config.toml
n_layer = 14
d_model = 256
n_experts = 32
experts_per_token = 4
d_expert = 128
d_shared_expert = 0
activation = "geglu"
moe_layers = [1, 2, 3, 4, 5, 6, 7, 8, 9, 10, 11, 12, 13]
router_score = "softmax"
normalize_top_k = false
routed_scale = 3.88
balance_loss = 0.0156
balance_bias = false
init_std_router = 0.00929
lr_router = 0.000537
n_head = 2
n_kv_head = 2
head_dim = 128
vocab_size = 2048
norm = "rmsnorm"
norm_place = "peri"
norm_eps = 1e-06
positions = "learned"
qk_norm = false
attn_scale = 0.0884
tie_embeddings = true
parallel_block = true
extras = ["capped logits"]
init = "uniform"
init_std_qkv = 0.0264
init_std_o = 0.00499
init_std_up = 0.0264
init_std_down = 0.00301
optimizer = "muon_variant"
lr = 0.00967
lr_mult_o = 1.65
lr_mult_down = 2.0
beta1 = 0.95
lr_head = 0.0181
grad_clip = 2.0
warmup_steps = 200
schedule = "wsd"
decay_fraction = 0.801
decay_shape = "cos"
final_lr_fraction = 0.02
batch_tokens = 262144
seq_len = 512
doc_mask = false
train_tokens = 852800000
steps = 3254
dataset = "wikipedia_en"
Below are experts of layer 7 (counted from 0) of a mixture-of-experts language model. Rows are named down (a neuron's output weights, with its number) and show model dimensions 0-255. Each number is 128 + 24 x the weight over its row's rms, rounded and kept within 0 to 255. Numbers have three digits each.
Before each expert's rows: "comes before" lists some tokens at least twice as common just after its tokens as in all text. This comes from a sample of Wikipedia text that the model never trained on. Tokens count by the router's weight.

# expert 17
comes before: " |", ".", ",", "–", " 19", " 1"
down0:134143115151153128132112142118129133119126169126112162093127150133099122140107157106108131090116168154143102102112182091147134120166092139128117136146152171124153088144116124132123088172136137068069114127090106105084109141098085136144146145146134094106138098167147137139109141093109134126111121122127131136158092114123174112071104115163102100127203123112106107174122107161081123084135134144096131110098141107116112110145100167125100136143140164101143135154128119086094153138143128107152138115099133146130163098097086088088135123140122186096099130092114120155146142128136116129099121090152147162100114131137100134123110136149106139092096093120116119134165133143106103113117116141157150119137158146103106125161106128158138154167113156086186128124111125120111113117136132
down1:113154131124102108142134095103138113126119107149134146137143108134179153118115155135138128137141137158162130124154149110129151172095131057139133124171139142103112078092148153153116153145143139084147116153132109102112119132167119124160123120121109131148172142097118091135091150120107143117087153142112124119169137141142159118119088152127100121148091095109135161082129123110205154156130148137156157142150076096096169142126112115123151157108147147150099142177136139140156135116150155153125114117156142112124113133102128096133157128144125155139106119138142166152159143117144116161126116142102156102147118136123078118121114150140155144083132132107189139113142124091139159199135089088132138148162183123096070153131161077107122136113141131090116112179131106151137125133120123
down2:131121157129112145073112103106124128092176127144130120130133137112145107116113121150147130160133129144063127144160081109101135122102107164141109110123121117148095113116077126107089128145148107130099176125140103070125133131108144159136120123129139160110135160158133108072138135083113133139106136114128116128119095139128116115127172099130148104113111147117131147086131121129135133095112115114155148154115094087125153118142134105108140084170119101135146134138124173087141173113127152067119167149096158119111161206133132118178087138117071073135078125150160138103146095131070157107134127150111142134128090105119095105130140095156157170116166134141157125143131080103138140144116137137145173089132139126110138122119123125168104147121120130129148097153104116103146125133091121
down3:111109156092105145114153140083095169089117099116153155114127079132161088126147102127080116144135112144121127131105118092134103168114164131119130122098135109122122116094150119113145129123094098133144123176169100143100184102134151163157130154146116103159152119108123116136109095073131132094101170132120133103129197169127123104132135129131150130121142121122145170134134105159119119101108118130096128100133123166119147150140094152122128125106104129125091135151192129120134106126144127108123157111083157135086129100127114103095102077115121124077168132102145126101147143119159132072115123139116111123136133136144122138106131074099121094081139148160111143101170143121114176112094141135119152089136140096151148098128164110114126136115115101171105162102097154074135096149101135

# expert 15
comes before: "\n", "|", "-", " |", " 1", " 2"
down0:188132149192150130111121126116098121142118113155103128106099117159100134141121150119127135125103185151087118127141126198173099114107132151113108107139101130171138113097121133147144100137064114157123147130113169121116123162113113110134106128133125145106135138151147110135118136159163088145201109063127143114155106145110127064122157154126138134122105098123137143142104149118102098059116125141142127137126156166168131121139128150128157149146103128130130165110151159158112106144093111130137133142151138146102114160150136156156153128121144127138116136099156107154122076124111157175127121122119126131106122153175084114107123158133149136148103147134153166099089161139173168153117117129140117169158103088176165164154132175115103139133136131151114135148148147156126136143136115
down1:095126149122172166099138125081135125135152094131107104098146149156132125111139132163114134142181095113111184151138153124089106104113150112112188145095141128128108122119187116154119142134164121126082113120144147159102118127173182142124127110116108083153118121154099122101109126115129133076128124094096140097164131092119125113130119166140152149154154116111073131147107122124097160167112124120146123148149109111158119152088116137147124142154112113104083087092130142112087125110141078104158095169111172123117154143155157141132156083134140142106141142106135135114127100119127114117148145113125103116135138167130172166126136125138088150112148120150101094115122150114150121139158153184153140144127163108081147092155141081144113135112158128118102133080079124108124084137124129
down2:099117121163134099137132145112098107131142130109116103144119115092098131113131147172157167068074136116160124161135110103155113127126098140116129129156160142126143129125137103170144101114100145120156109126160121126176123091106140123114132107137103133147140137141124117101164142129119107079157165154148105184153144140150120138133167110125160143146103115130155130076142111093151131168119177141158129111159114086120147144138138138122117115167138145150120128147133122157128148114163159125113107149167141131169103151132172190112138108167125143107116127139125111198160079120108131109121150113128162158144107105119139114089131181119081173128128141110111059129105106138161142109112100138068127113139121160121114168107140091133158091149076112143140137123124086145143106117154110
down3:100098118122134213135110115124108183119146093132119135118160131137137170165112122126154122158126151161120150125106180142110109147114138131086110103095125119114105128147116128124107116162160125055106114066067094106124117116124111128124121149150105155096133136141113143092122158115109174112145094104150124169107119111138093129121151125137119185137103132095115139120154094117148121106159138107119095146129112147098126172095135099105139117118171110177136136127102098130117147124133139107128125128118137075089118186147116121116143129130138129142136116102099175133148120146116206151172151125136132141090130108113148139076128120134139105172123154128109113150119104083158124143136145111122114121147180115099087117128124142097164098125160118112092138085104128105124140152148107

# expert 11
comes before: ",", ".", " and", " |", " of", "%"
down0:136123100135090169109116133160133120115131094183148139182105130123117111087145179110130141094120135140148112124134140121147103106106138086134138131114126139163120171186154112113111119144134131141099143132098100116119094169141140161133143133119094099129119188109087139124067149148120136137134111135108150124175118155164141104135144105181083101138105096129136101128123102134108139142106129123116078128159081103159108134132115120108160142099122096107137157143136144124161121124137145163116144154148072166121171135125108113138127171117137115128081122120144149153076104153116137077173136111148128136152102160113135100184143136122128131133112166158114124147152117086141120089123153088143118110122080171114100145139129131170100154153142117077106113159122100107117127130175146
down1:107132102134147151115098145141156131128205156146155110139134142135152151159152116196173143078101175176117091114163156150160117115108137113128132120132112113110168127124112096117114091110133128126123153068094146110158125136111119105079121156180136140148115131114136124149125118132107158075109112110145118113124110138186173110131164093176158165131150125142103122122118156139149130114120140155099133136137082129121127131148121153139084142113096118080137151107131138183137109126125126121138135177107152091187112170138140120157100125160130104130115114112091148065159140104141165123118109118110133151148134085146111125115170111106142144108108108139133113150119126115169089126100126109132114101120100128104114130095133120137106129120147161085138121143120138093175114133163097
down2:143131122156173151073146157148146132110101133159121146109130097138119171135113137120161160115123109119101104168088154141140122128150134127129148112126116117090106152127113088103128118095135117140151150149124095118101145150050120109131121138169105112092140095104147134111133103111112095099116126131130155140109079099128115131118174114142102151111135084114115142122146122122141170116127146117075109104105101136116131127165142139133136158109113134106122112160105106141145112118083133119160093143140164141115101094164110068139180106128128151093079142093136131088136154102138129126108112128121143144125154110149094157109135188156110179124088165100140103092179120151120094143140138124100080131128125106163087141109116157113094186139122141152138111148153157183167143127135142
down3:112119109119109092134099129126087150135072129126131123142106118137096118064111092146076138122107111120143137133103125154148144126130126133095211147116115138126135157128176123068154113127138134121116149147147117149116155133163111178145095141177159153150160114154082122116128150100119081149115138106159127151129116113110138116155153157121072112131140101093138132092133105125159145112076125140134101158118099104100130152113089178155116129133133102134146104143141118133090111138152131112125128138129140131079143154107138105167159134165128131139141139145106093114157103145129119157115105139166179114134127127148112097109126110118142139136175146123137098145136105125128104098112172083169122145087096150122192161105118108118162094138150136107113090111159103184128102114157137

# expert 26
comes before: " ", " the", " a", " to", " re", " in"
down0:105158112113104078132127116134122150155169123106106131112110115092147176139116097144111132140133111126137125124136126115154104152152134152179119129100126111111144130121103174151163102165106113135140103122087118153123149134141200108083105161096128183134129125124113068178117116114114122117151097145124123147086128167122090137096116118140170109179144147144168156141159152095165119152118104162099113089102110145143149111086106139139139125106084127127105131069160172154136110108163140145106089108134100138165133098099130131143086100132153133130170121155140107139110134160112185092118119140126145155117126120129126110117094137112090156131127117120116125149082084127144150136113127098128156129101109181072155119145159080116150120144126139108101144127122122143105092125128145
down1:072135116144129098119138167123084110130176137130117117105124142094145084145117147116154130143145154115126176108157115124126145142157155152105092132133172131127097092160173135139125131186113124099136116102113131161136080116135116172132142116141145132121110132122153159118150142139140145140162119146117164115149152147139122115130121143100173148113119118130110109177145144132158091113146103184144143142144150124091150103147177147112192135101138156164139123128120144139155097137122129169162162127117138095140128142129125149156080107122106128131147171147090125110116127153065119097166095143126137166099091172143119115137124115127104104101084143158097139102117142119142147143104107099166132095137114148156125122158083106125144148087090145098116136096149124097072130139112195
down2:101135138114176136132118137131132138090092162146161152095117072128119138102108067072130127130144120078106090156107137069142114135094084131116075132126103119141126098148125143144116129165128097113139167111138120126074136166083123127155123117065119140126097118153106141124126104168168168131122161154176139156105104172129125130152090132166162102151091109097151087101170103105140141157136124144103132168098119118153126155147119107123112121145163122137114146124109119154146158191102151151104091132130147108118124107117131152142143123105108097155143153106134154131120160143109098118138125136137180125135137112136121132129124155103140108114108127131164091133130158130176175149151162107130103112147137102146134122112135096149124091124145168122104142153125091091126119154090137
down3:079106123150132100110192118084117128109088115112158111139118125116141124135165124108095124143101109064108161124166119145143163106136117120113174162103133137114099174119076143141153132117143122152132147120134135121099149162110113134159120122130141148111097155161138127138129139152147151106178142133176161129096113136162088151095162133143101144106162176143137145108135117113160145118120118138089157123130130145143160136133153115104143183149156125131116100164141165096110150100116090151121095126185094135065130141116134149115138131140108158153151126118145096149162153137139132103155124128126164150134130089128151133115106121141159097103113092107149137093126082137070123151094161116171134098156125143097132129136156146116136139141158106138126151098104144167067110094112162

# expert 5
comes before: "\n", " The", " In", " It", " He", "ri"
down0:126111139173144125112082084130155110124157128115123109127132124133119140096142141125160107091138115146126143118140126168123103127143127125161085129140138155155150144131095149133154133159111121150163122182128129126140145126115140089156136113160156103126120151113116125102127103139152167122145090140159131157151126139165118165089125128152151130155137172085116132131107143135149123126140150102073096097094102135127110150194138120102130132142106125100075163158126147132085115130108139077111111133127096111102136136143144138105141121086104089093171161141106115160146138114156159117108113120114165128150068138170100119122101057141143115141142148169127166193126110117103153074140130158152165135110126131128101149114127129134105128146139191146103137067174108150132135127152090
down1:146140144138112099140085131127084159152132173141094145105081148141140161166093114107144118154150143145157150153173121089150095133157142147104162145132127130153123095143115128136136115137157117137130144183117112097132145159159100100141165128135120091074110160133134140127111137120124143128118150127145135105137172134141093148099139158100155114135095140135114121114104150138179138137167140122135084133078137154091164108131122119134166161115102143168132122132109153134180125141172140133120061127139135147165092134153119090111145096135087185158093138125158107120132172097110123135133081136123163143109138125106158129124113172188148132102164091132118098106107109097100098088160138111124093113111165129122124107123110091125158117122121151118092115128108093135105163130139092
down2:189140138125113104177145145152140103115065094135106133129106120142166136141139123153091149116097129102147055086144137111124139152123165138153124131109124167130156089125110105128167147119140095128076122073125105135076108135149137105148124126156133102131136145115118149116145101119102149140126196140119091128119107126117139102112124138104147138169116152109087122138125114166144121140137168104121122137159120096091102114096085098149131142109104095093102156120122127137094089141105162127157122167121098123116137139127102114141120135196117148117140128151122122090149095103125094158121119147126125138108121106145127112125093157130132134109136140106138168077147120119104132122116140113164098173117108147185105142079164129107160139183111086135077135127107109161101133140151095
down3:091137151118143104170100124147152108134132155121129153153147116115125148105172176112117147145092153059168158130155096118170147097113148066155148159133164124125112142097141134148115146172124167115171127134105140109172120141114107145126085122123127109146133120078141171137138138164106129167123108165123160125137198112131133163136129146128113138120121161172125102124146101122147119120134126108187155101147125147166167141096156081096145131128097109120109126136119072138167142102125115120118107098146083155112121120121153130184152109125113160119120151137127152136115158123138123161148123171076126123154100126081109128136102128168137149162111098156097134131109150111139084127143110101156126123109154143114181105138148128139098106095122141120119100161098163121134146119138142

# expert 27
comes before: "-", "\n", "|", "==", "The", "==="
down0:078124107140121139090090169140108144100134095133118157097097116098124125125153113095170143116117129109119154095125128126184108117099108182103164090110101100094113105106135152116142145108111169122113105063124150132094121113160125139112121143103124124137106132080125140115127138150119127101139092096132150111131120151068132113120156113116144130154178179125117168108165093121142151106123188165141087110123115115086141136143129154123144116129113157130131148124158115165125137159130105113160171113107125159136105120144109085131143098094135158135093144104095129153134087161130082167131116114173146117128133186132148109119133098143168133107096135138134112111149161105104116140144138113135106110123101102176133133113097146117153161126083139108103140129175076111164109101119107
down1:114135151139123168145120155139098129138104143168198139131103166126159101115135143122133142142139132153144134102098198155142137123155124141121141149113145099090161121142119172139153116109180125077139097125141108141119116151133180165153116135124167174119138095115133095093144134115119152143131134103142163166149128131104152133123132117136139119119178097108155140119159164120188095094139141149122140107133122150125098144137136129135154109116090121127114141149139175134150119130122120123101130146115152104146134142119104126135090182097102134143152126136082118128175086135146154113110107168124165101126164148193116128148183149152134145145183157132111161170150146185139097121144150106101124114139116162125130150112133125105123203130160107106111134090135151151136131093153136
down2:107107115113121126121091102121133155105144160150106130104138165163132095145140141151103126115145123085134089137147148136119134140169130135114148126126138152091096112108082117139109131111148112151079079135116155114112125082126105122123107139143097163161121144113105120154138132081146154160114115155156104093096150130144122108135096105123117104130140157140107150120123127127165154057151106116115133082116123085168119134121132135139157105126123151130155160098160157124116090148129069084100089097147123116142133111151156125175133165105107121120133112155111104111152115153143061134132128087106081114080154132158153126110130141102087150112136103150174157191135079122088145072116151125123112122144178150164147161157141128166116146101101092143144126139128146116129116121106126
down3:137130121074109169088110103131171128120125108132096128141091098095130139140161113091141154117157107145112136131079117135128128144094112115115147137105172200147140164150172145096148108167169134122140166153120101110157139141169105170134123146107160109140107148109120102117140129154095104120153104167111160130100137168160095154121168092130137116117112114107164102101070099148155155155103138152105127128159098093143102153093114119142107125115126123106108127115152107113134125140125131146130151124188128113095123052093146105143117138096140097139132178134165133151143105104125147110121170112108109114133141145105141088092125130135150108143147109119121143102119135134099099141107175176155116100107123128114118130124168163136136153138162139096111143146128169105112112158168142

# expert 20
comes before: "s", " of", ",", "ing", ".", "ed"
down0:134145133135128138152113131114139128138137173127145144172142139137163137133160103140113096115153121117125158181091132131125133134117119104107126138137107135160147089145099122140116139108124137136137139078159128125096109104114116101072121139140134110128111118126121130154139095204146168100150115152151088108167162121122156141127109128097119137097093123125151097085151127102096151136075151099161075133143119114102136135148141155104129102123127151124158133116147135134097130151143159124162140151101155137104127148138124143114152060161103159146127081148153130077098165098177166120109135124106161105128133179152118141059141086114119116120121109102135125127114140118174106154176093125110185176097172127099170144121114141145130080112120113152109104133122117123160120157094109
down1:125149147145123141148126112152084170121125122127132138164121089114124120126113136120137124100136153167122111116124141126147143097133101128103183151143111140107094094076156128123152127114148112085154112156131120112169115121121075095097114144119126159101140153168097117136138093131087169145095154125118133152167079131141124121105119122124175145098119161127132105089145132123096113103080110130113153122135167161119131100110100103155109124126102111128122181158110114131118147125120143108138111113142127087164152143146101125134127156166132101097099150119149129073155161112049139132119144102154107148183120133105115128117129157145150100149100118096082163117171155157131109158182122140129106164105107133101127136133136129121100111119143170144133198110098130097074116120152172
down2:110134126111097137122109124107113120089097117131105179136099128156121083125107116148149137143125124112146130111167100067163128156098132162108111123105115115103186143167125111109097113130097126103106149131120113184091131117117093122113107184135106136154074123058157116110120135172154124138155092073148127135139134088146103094115131176141140144163097098147150107121136158155169139137112121159110149154088090103140111121114172180106173129151141078117140150112120172132098126118119128150095127140123118116135136147097150114148147092127116122153084113113132121117095173147148156127172103145134147156102113147086128123169129101116114118115122122158141099163098110140127125098112124097176132157138159155114131096115123136162130147105137123140118162095126137162150153097137112
down3:091161159108105138130134160119105114151113094171131141158106119134149157142111135121088170112143136119109097122123131147173141119093149114141107152136143138143099130169142138105138146159107100147134138144116171156132121116150099144139130124070109095162133136110179101086134092163103116137132159134109140078098159105150138137125111152126133115124108141124138099078127117142131109114128117146138144134109149155117145118115119101131170192135168191155069132095112160160116111096111128174143122118117149138143060124159099088166180149135112130142120130110151120133132150188096166080124159162108178092149140155121142149094108107131093127113144111121152125126145117164113133137140102130124133108131165132149121149107147152119115149111099132094141149098135087160099173117117161

# expert 4
comes before: "s", " of", "ed", " in", "al", "ing"
down0:157165156130132106109088123154163107153160132135109128100138132166096162071124133097132150098149133132100119131130110122172091103144121114143125153159134157090153113150119160113139095098125117094105141116096112150139134154132142121140133158129178184116143206108075107139106125153100135153144088115145107153112112148165126118095170064114120121094150132082116087119110118152118116148148153135125104141101141149153174127142117164143161140097124177127151129159168141126153114155133122136133089152132089118122126138141153105126107142121082133100097140109142146124145101137104129107150137104120147100135151081142139117126110125169094128149151178127139132137080106133081143109140102125078106122143127160150156172154134107127129114149140128118110126045145143144123109144130112
down1:106110144108147130092126161128119119152078119142124084100147122132094155140129153117103151155132112149144106082129137107132134153112081116106115118095121102146108101125156139079094161109101109150141131112104127115141120144135163131087157144139139106143177133155179091116147091105134098139122169139114169129130125116114125162095102152122103119140174135104162149143160106168121181093146138134114147125099106128071087111151162126133135150129136123137150105123081101164124145137137182151118135201143127159148097129111137142177139106143093129159146136101088114124169125197125133146172109113103116158088164125136190130117181106121093153136124138115114152119110116127114119159126109110129122114103136162138105125122140144130146192120139129130095106114132113127099145131086129
down2:157133130102083165139176107096100132176145109121153119168090171141106148137152145103116101156113088109135127090097114117111099140093130127117151140127076112135181115111150154092139154166099129121134131149078128124100125167104115127125132147109127131148110137120126137137075122144161135126154147137130161096137117131119130119136137121145140128151135177137127116167116152146139128123136075127127089134118119134153100097134139078088119120128091149149169156122136147128126115130196117102103066105148160116095152143126092168078141133169127122111145124122140104112137161131124126099112168150108106168123104113101104130118106120097141136136143159096125120180127136110131174171127139100132089102070080143154153123148119139178099087132125098113077126115095120101115105128146138
down3:164132062125168085114091127142163138119134132158113155110134151156150120144128147147170127115114167152149130073151125120162167078131128149162098080122097127092114129130130146113098137158147132163127103134162181130141101157147061130174135138129095123125147130132150146129151114119131092117115134107125165136102124135135101090137129140110124137136128183119130106145144122147144084181139173126122155146077110143188111188127132175103158127131100121122155129118115136149157163151180109117140120173144086118173091102132115177120114133110139132145136134102098158159134142066102114143141138127133091123144161112146130114142138101135146134121095175144078148124123097115125131129153111139137104094099130113123150127129141144141125158137105105132117107106103164119094113102110115

# expert 9
comes before: " the", " a", " his", " an", " to", " in"
down0:137130099152136155154142094067087172121147112122050115159151120117125143128133178120117119098125055120109131120107110143121118090137145098127118115156140130166154096075139142151117109188123130131126118063144118120165158110138111104144162124126113111137115179122131124148134081156153136136073122082149105123110105108153127139133144145133113166135083169126097104131118137106132148175113146172101129117155129161110129115119087060127123156126122139101140109109120091116129156116151148149117131130080142141112167144092133061128162111108132129135131109155123141115115124086093147109152148116115172132124139121129109168171084150127113153099143115092171143152162125113093142119125108120134098127121108144134147138132109100132124113095111149104149134120151147131105112127139098
down1:119164103136127102138121187099148088141111174146139154090093137125077141116164136109155127115151096120125082155086159126146171119159114164140113102104133138117144132105053109146134104152126114131137098129162158120151147123111125133087137090150157134138115099104105131115112130096151133135139157142140086120156141121108159114135124120152116156114166118137109128119145177113120143098106158117129118149123110131099114119161139082145176129143087135106118156163094146091155144109143160130135113106127113148111096092154167123140109087158087131172151114119109098127157170161085182126147121128130155150133083171133140125110132098126109101146120095149131119092132124133105193140135096139119101108084164117106162111137112114168119170089134124117118104138117151127144138105145174
down2:128091141140150110105155179142138134160138147130115053130161158157172141139145127131110130121126129140159112160131085150092109154174142104097105104134076111108139106160116148116136107117113165109125087125174141083148132122136106125186122132167153175141114129114113139117131158142103114115113122121161138134112141120156094121169174088127077134128134140108165114139140098118112111173111123155136132132153127143094138108117160119122116144123076161177116140146111136103108113109135088136101128161082083095121147116154158149113095128137153113091120152125111115137155156110109138152108135151108116131180113155119119119121144117095119124120073142120131113123147109120124183126120151109159108091170105132157141133126113131083073149153158116160164143134139104097160104153076149
down3:106125102163114126163139084101110145114134076090144112120138101159126130149130128087153094161111076107077144154122113121068094096098085100134139156130125110114113128129135091156098138126151138112134121162109111120119118090135069161122087138115107130152155110133108091165100128139157150136131158148141135094133098111127147102134136123159123148159090127124165111141161144145098116111155112136151140137157100141111119118082111115179114140065126119136161111113083151090110097133137171114130148117110112154105151122116147118109190162143117141098096151160130083118156104129121149170103102136081158127141148108110134113155133138115155162129114136121123161102166130105104118106094165127158128129151093088117144110138149090144123114113141148165159088168130142108118092158125120